Experts of a small language model: 953M tokens, 7274 steps.
Below are experts of layer 4 (counted from 0) of a mixture-of-experts language model. Rows are named router (the router's row for the expert), gate (a neuron's input weights, with its number), up (a neuron's input weights, with its number) and show model dimensions 256-383. Each number is 128 + 32 x the weight over its row's rms, rounded and kept within 0 to 255. Numbers have three digits each.
Before each expert's rows: "mostly gets" lists some tokens that are sent to it at least half of the time. This comes from a sample of Wikipedia text that the model never trained on.

# expert 25
mostly gets: "John ", "Thomas ", "Di", "level ", "Atlantic ", "size "
router:125164100166096109119114119107165085159112102112093111143137127084116090131116148074128120143160133098180134102160126159104135074165214154144109185154125169155118176121166172102082125141156204121092136104161158124111108136105094155111185123121159172128118165178087079168140067149109185090071114113167154182158117114132080108104118099172114133152122109149100089082129162127142161165137
gate0:109094220100118161168113108176077176109094071151169115150152210137141028093168159085161137161129154120134161153107201077101180168181132138194075098116078086158181133171159089136108158122086149124072152151182182109141143154156130122174145112101120154077129163169139139157094103156148099105098076124163188148099129163142123109141121172118162120149137117163124073076132131095077143152111
up0:164103146156171095123104030156147142168131105124144150183153109227156173127137111149160130112095122143115202129099068151160130179141105133067145112123150104129157155096045108156132135210129123154121152148113148108152125097104135126151107163162100139138145129112088129128124136141155123102133149092092077093094133100078152182079132105115139144090125142139117180164121168137114095145148
gate1:076164167143101137154181159170098133062193123044120179114085140147136112097173177139143110133108124108163131060096137166103136103103177122102076169114144148074124153116175174119085166137173187136102159084090085161117102136138138090113143180141076112160144051161133133119107107137173191167123175132148177113138129106095156135095103135161108133144161094121147133139167142140101130055177
up1:180140063096155125124081136138168131148044137162130096134100084104105120093118046085149176153102107147089163196171114088104138151144096142153183146104144131138108137149107115120215095127101109096128153180164147094117115075103139109156109079075127128115098157098149139114154141122133096135118086111113123120145134160164078087136085120143126127121070122128137140123100117103148127121141
gate2:155185093118124150071125088116159141130080105104166095111083093169140120078150113177137095169076134180099164127088147153131165141129136188127085144111094207132172155141066196139068151112112115173128180104133129092115151057149101126099122173093124147188127076114105117083149165133135081127068066096092135100156120106068111114161066160153182153094125145110108119178154154124107105121082
up2:101138150136086127151115131112100141079129148145155211101111112088102103071106148142191143110131175130174161127152166111119124127133158117135201143162098090110077112075098122138138117130107135117104122126084146127139130135117145188165106141095190118134145123120133120124133096126122144169166210099108150161138130124161107167119157114153170128113049089091085176159132170111141152144111
gate3:084045168139172138154110119081139087147168110119089144164120182128119181129131105086067081148121116113113167151120172074176118175127157140120092154085103158154177149101144169139159100158150113091169166195082175101129126084168157125119100131135077164105145159134191124135178125135119144170048121150121120114099120158157063139158140068191158128127144170156146098183186128097080189147139
up3:070104151137126107103134101123064135173126063105109169151149212172110132115146104115144074175164146135143125181104151050152084161094072132106135112078131129171111131156101147177209092131130178118078193142112157190107122186129138134109131145119099132088110125072112145143145133134153135093108111148105111092060180121151074172132142161141121061135107191118080162155113160167154097163142
gate4:124100117117092074131120084114087178081162083126150124169088111091116034124077120103128132145195159171140163109109144121151161085098131134130098126123102107129083169108128095150109163112169121152154070141129144108139141099081087162095152184162131160115174070131079055112095169207139143127113146155145129079183131124185156103079119107150121117148092149159122118214118141150094154103075
up4:159103113136084187132140138124145109115107123103071051179100137087113072124096129128132114126171136143132136117118111125109110098162125109151143140189089105143108083159109131086108139153154084186181183150094123133136116108100108056141148146098124097101208086152093085159138080124146136114139149183110141104113056093132122151078183135122180160092104154123133118135114083185171122155108
gate5:173121144091104094173102144150104140101106146172166152170139124137123129135142111125165127072113203107158153061175136111138152174165181125112135144054081106051142132157113101146108117137125171100146125151089154092149134154095113140123113038109128101134128109082107133166129193116140185098202096083140124155108170095120090113103108149204140122173086100187123120116125110101116049089047
up5:102144191142136147187124147120078057089140164074054118134162117104145111157109152136146109141094083161097044156155095112117163129092079123135140149133118126109193107118151169160107127107116179122134152126095164165108081151093121123160164113157103178077113130146108078150107104151188192110103132171106131109178158123139135139161122169106162204131145154174064120127072123174143136147122
gate6:088159115174079111114138066159195135110097101151118075157142161162087124133136127106139173086113117057150090110103119114137130142208135132096172162105214116090156141132206061115128159138139117154088079120144097174118101182117116151232100053175106169060183143108077095113135118155139101117107068143153140192089047165064121065134171155102121158134071099165119141099169086113141121110088
up6:117121176129177165147131120142160113079104036072164099149135204082149134166168114121152136145120123067078078103131105098140150111148139115111128158090118137061121113094183070115161179156122142126119098136113177130145093173090077111156068118122130189095163161182164116110159173163175136102112034114144116188097112086150137067111144133136091148096081173169141171128131130139172125163125
gate7:139155147098104166130057129135195129112134080110148143148060123139126141147085116155154144036150154132099053136125097169211120107149138162108129062121133111100183042147075144117109175109133131135160156096105112125144175107155104165135157113079167167108183165111141152159157126116108142147135107112159084094054164132164156137115122065131165147139103137046168131117129112176114127121104
up7:093180122113155121161125122114135141134127106120144178113192113127166113147112183118131130134185075113171177143168169128134145153128177157146177112083045108126138098096141109137122116101134115126113094097188129093105091145125174117080127166126194158143158082139114098126110144124119126144125086152144151078084145135091149132061102077095117085132153110117129095111117175126094104130087
gate8:123092158161098117126164174086126115129149168077160073105088120131127145160115078069104109116112114069093123121100135124145185142156097146099070155194113169125111088150207101121134139158141121169140079121092069090130115148062105111135120093135136166164085073142130111152085069123105067193176117127090153144127066126153172141119151132131141124122092071082164174142123102100139116108149
up8:132142104155111111151131134083172132114116109106123107145192131162153172152087129129131166130127183205161127136136162123116125108101179122185113147145144156159137139083118168139086139113184070153146137082172151138170185153138148104133139169094077137126145167162137090111150076138163156127133175171174158104130114139157149100090062195117120155122190128077124098154188178120140147076131
gate9:101153104138160110125166103103120117103175116078173094182129127136078138154114173067100155135172125150131094129117097108197089105123143131188112151150136200127202085145152135126090106106095184146169135095124169112189130124088088134164112172078150096135140144104115078087140091142139178190104160098145123096165169129147086132082121186131182154154141065144118129098143192124118124099110
up9:065073135124130111107104092141055106120182076152193134112049125194138114169101072093148136110126162158115136127131163097156154103155155142117113125176101172109106091083079144117079131165136148179117130147118153171143115163117134139208107141108167131146161161145104160075144117107108164153143159134158137199076167138087094091097129115182121162181163052090074056136173132071212149064110
gate10:175088115156089150139131091154124122093151092126148141090118087221110110208159116211150103111158156125070124095116163165145154138102063078153133164133108118143174161201113138101164159118123156128058059144137144173141105115148148161154096157180207103193098172131125067143130116093105175093166102091159114047117131110146132180151097125141162186137121115078098130132116163118097168093141
up10:140163098188109172119119180147163113111102092075113083066148073101121120141160137146180141193091121149060038177165132128119188075141107118141137163140017129106123142136166142058094133081090134117164098169101106104111136153153106130084103146152144128149134170103133100091138145098117170156128121134110101133180114125153113168187152085145107153138134101139126111120095160157129094156117
gate11:167119130143100152057107118173146134078133120027166088109157119109145105206118165189123147113128119068126098103094116168202157114131139053128129107108081108122186121151139114130135119125125150097135124120115119114108119135110148101150143130159152145144086095178103144123081159109114151136167125172114138097178091062112135131176130140178170106097145156147127148173112138117118156146135
up11:151111159129155128082167151141085162070125169110111065071141213156087182129081043079141091123134109113102099102102182128128107156144172120132102089124147131134133164163216051110145119142079119108132086124131135125126147111116122117167136061086093071078108097118167176127133148145237146135170131139139153136161108172099174079206155125080107128157099110141155090155139117089105166159126
gate12:136086115141105132086111149191099160179091096107156162123105163117155141135132083103092111112081124135100173086103150081181098176167164200161177131016153165149190114107159114083072173130073110128167106139113178118121116099139125155121118124096129139110122128155144112161151165095103158129139141117055114142154180156098173085115127097153165140142160170161122106143121132110117165093098
up12:107133118086080123125086070150141136113097167142194147138110092160118124118133102101109137111113134085119074160136101040149081107136074128173166110136096174132124104151139080094177150078086137145079140135148165026145140088099107086132088089113160143156162161089127147138063129097146154114113151141135126112110181085121089119100135062120111094183147147178192124095119155067132190113048
gate13:112118174100192116145134067107137125150147156172152132224114180146142148160136061111096187112161196094135192094090150165111095099163137129091110175171193187166144137117179108172127127105141135133142118143177195156158144152168069118089177133133136105114125153149184169142099123167105162128144141145091177224131126125143153147078122156149155151133111151110113083117100107101074127163090
up13:110074185169134137109119128166131184146199149169142111136134072135091179137093102162174131154118181122185194065100145120139097132086101123094183167138106143138076172134100104138119055143166090093109103104115115111100132063111123188132159123106150145178166086154115135109081094172138145125181072095111131112148096146159164207154069130142125102123150154187098126172176148166123099114133
gate14:119093168128104106147156124090064087211154119124162173183131157086120112060117080163087113155106137052114113104121155131112131172156131127177169142124168089147118156127051127072105129209112104092147140124101110100142156165117131143160113074100136099117132119102108149178122155100111100075088131133175105141143139196087120145071173077162117124164151145074084101147146094138150129123110
up14:026131144110118141098086107183132140120178091145189090092161062116161161085116092133082165162108115102133103087152175139148155145089129167136170111102089111124078121124105147126175117153115112111178132129096148165088084099156161080159100078091093111160095158101073191142047095120133067091153153101112149113121153217147110057114123109147175113128114132175152140165070109090097144111094
gate15:164095185164098163135114108160145141087115115086101065176145087064153078127154155125080071126153239118077144136141113149149109155139163135129122097097132100155098109155056156152130095131125181092100092118148137143148138168129145146123125119145130162193139114095124121115100158115145139147107094197144113115126108119177165162092112105085169173140138180116130110132164142167127108138150
up15:149150171163115087143147143143147098094147149089137110129155117126113192145135148116153117131169135106120191131135086103109088104168179162131114108119146189225118082137150147139126135114122092150198061122112132149113142102162136182161140097122137117151113159166151099131089170146097172180121172211097129109112128136140128143142199067136111157099132105143141129121122130167137113101203
gate16:172058162127085148098112152086098102051098099104087132141067145104149092139153170155145091175112111150138080166143167163149126139103146152133135122106050148124138116118173154084166105107125124077150118084115125086129115097139145071094106138168092171105126138144065175099108170177103090148125204134132131175182151145172110147122129156173148144114138110133070150117130119112096141120099
up16:103106146174139087060131115141151121150129128146116142106131077137154192165111080108184097148135112089118162104090149143061100155084081143136162115080139114077077107114222131077128143192095149109167174175179124154134139104126195153129126183161190136176138138153090132093154114154144112175172106123127065116132119142147125133087199109128136060106099142082115119140118061138145175123088
gate17:076137102168148120141166090135140129172143138173124112084105071083148117111087178118156124171053089143163132177123178125157123182171130115141117093168122146089133104149104126117117128132216111098139122106121119121119090076130032078124133168151158120166109136120128144075164118143068139171135180151123157108142179069176147118123136134132148160096135113181129124070140088056141105091131
up17:126046102119158111151125107114116121087160148121125101153139101206145128109157203119148074165106105151088129054148063104129133163135100124123122145109192126111176160133105107127154131150085237156109131089164111136142157091083164111092147074149087144134112106115167146096082075168128109108117123141146153151138119030099139117049113132080143195125133097211126076152159089114082118120145
gate18:091110113137158102178138147133136154158075117149136117118061150122180126124130147123066111185082112139111170123081181122150113125147104154152088170111179182175162093133133138136113132148151175139171118152186102094124142149121131083185144109097061130146180112160159129117110142123154159146088100110176132143150107100131119092133067156132134143183192073123086156127096086104123090154097
up18:129137107088101165139121099135113079085174123091101097133108084107115075164135155095138130215104139234117101125162083118142180143117159124137151101148109099085187137112154064104108165090173120132102157145179177087131135123148178145121150184167064105096168120091154112152095068095167142084167153121158124156160151076150140129074108108145135159078130124135154090082168145183092158139069
gate19:145078125110092125144193126147147133078122078080091162177094148128135117081107155162066106083103118219161140125135143139099204146158106079206069117157188158075182106164097114148138153145150185178104190138138149189143077154130124184151138163162064108133105126136093127089150098147067163113114104166129151175145114077122124117156097112112124180147136115155085104122127142103178119148129
up19:106096145136096131170185107211119166115063114080129097119128125078101139127146115074088128080122112072142214129122142152120117196190178131172118109085112129105127171155084080139138106145095150114150132190130130156086116114122172086102133044167149118139144083105142179134130138134164140180162154135080144176109121149075091131157108062168124108155129146133131113074168153108086122081167
gate20:073177134037094149171109093103129138071165099049090088122103137100139131118093125130154139101110130134134117062142138134130151119129125124120054155160113088145132107161148073142112083137138127138125102090140132116110169154149168137108132154119122114121089125195099185100149161105138153121154148122122122123112126108117148158111118142189110151140092145150162150092115141150156040093078
up20:105144110188142150100132198062125135153080159147107162117129128137069144047190141152097093105162123095083123131112108067106144153130111149175148100106129136157066100112079109155103119118120088166103166107186097135102097143108148142136140151061141154138103109132096127119097123116073118138160119165070109127180139107100063058196157154114141058133108122107071136189156115055154120214193
gate21:144120126145120087138108121114168156152128130099135071182132149125132160085099140119155200135148209105136062116162114132126101054168152154141163144227132167150166124159141144167208134131167166094194090099119131090166127094160114163087126111137064094117131110092087164104115100170039157122116095134134180165095139092095175200120113132117144143135111140139111151198161109169086155151092
up21:142099141122116090133076118056097178156099143220189179103128146120153151119105195159130128115159137120125135124126119115085104136091094138114140098096142131137136143150059130136113151144146138138128124118146097062154134220081127157161120113155143136121096073157103103127129132079183122117151076174118064134143167193187125135102119089107132129128092141109119116162156153175158142132106
gate22:114108139131153193094128141092136123108132079116099185155072151084138166157066138128090149168113101143162145165103152191125056141138137161113139106221145127110185095142118145164135121111197115134113127131131088137125115076128142095149120137090158145077127120211070160100150158186121151142118135107069130140150100176096112119142087201115155074168068077109147185171104159099141080106178
up22:096095084139179147184068109110124137096146142130103120165105109175095120127127080099121146216185122144104185127123130070147096138150142137106144159143121143076127130078120099118170152155081068143145155086115073111120182152116183096118144110118160160131119078116096155091094083183156063130125149080161126140144096108104120155095115157152143181138090137152152131110126141115110126138140
gate23:124084168119135161109145155166185126141155116066117126127175133066093110113087127071036138107139189080098140116139146118131160148133124134133092123059125175147168136132121068143141137059105100130127106109089152106108199123184122214093132148178089155048138102167199121161176148114124158159072109170166085088146146129110116084132105128114118173194147168146094136101165148137104074076115
up23:175159125145149101162177116130177159120123116085156098125191163160130115104184098085162132102088183140145136088134120152150137140109104077182124103145130141139055204138131116149152128166067131096089153142095152072178150121169139187145098102124154108164147150179137171131118202127111120166121104148144142120157105076094129124175193101177191169106151159143158144124109107157114143096116
gate24:146194153063111154114122070082087108150122087098120099127164102139138124129127133156129093127137146124137090082068105147109146122082057132187076106156136109102098130143173100147162141127143116153127162144132134154111073150168166167189170160130109140114106132151096143099195109133121142112112128122127115094114101125146197125118097141111123140126144106100094149163093174095152159116115
up24:129114095156140181071110095089173148109087129111077131122142107110132182185079157088126113085128136160149083109124096151061133085096077216114089168117105137169110116166151145171167168068087115154096138095163185159087141119169087139128071094103175085113185117134110132091117108083089132112133163129123137151143130163136156145130071118130104142145181116097108070167177170175188144155127
gate25:127149053119093107127113092091091198093180094142110120134097132136142097094061165080122083104074125147182088137126099098084078115158109093116119115132164116123136113188151141133159177151184167092101052134118151076139066096099135097181085154155152139109142092128078139120141165122170134114065180160143183146122107110108105108176118139184109096135087156120130119156141122094093120101085
up25:114037087109143133171103142105097141101138098163041090187159136064126152116124113116144169164159148085075162145121128099193119165131138088104092111091138171120154143162144138127079123167152113077116161118118082141105150114154180073134145076177126162136069102163094091160102170139162072140134150087139136120152150072192168120135170137129164116121162113117179105146109105138060112176144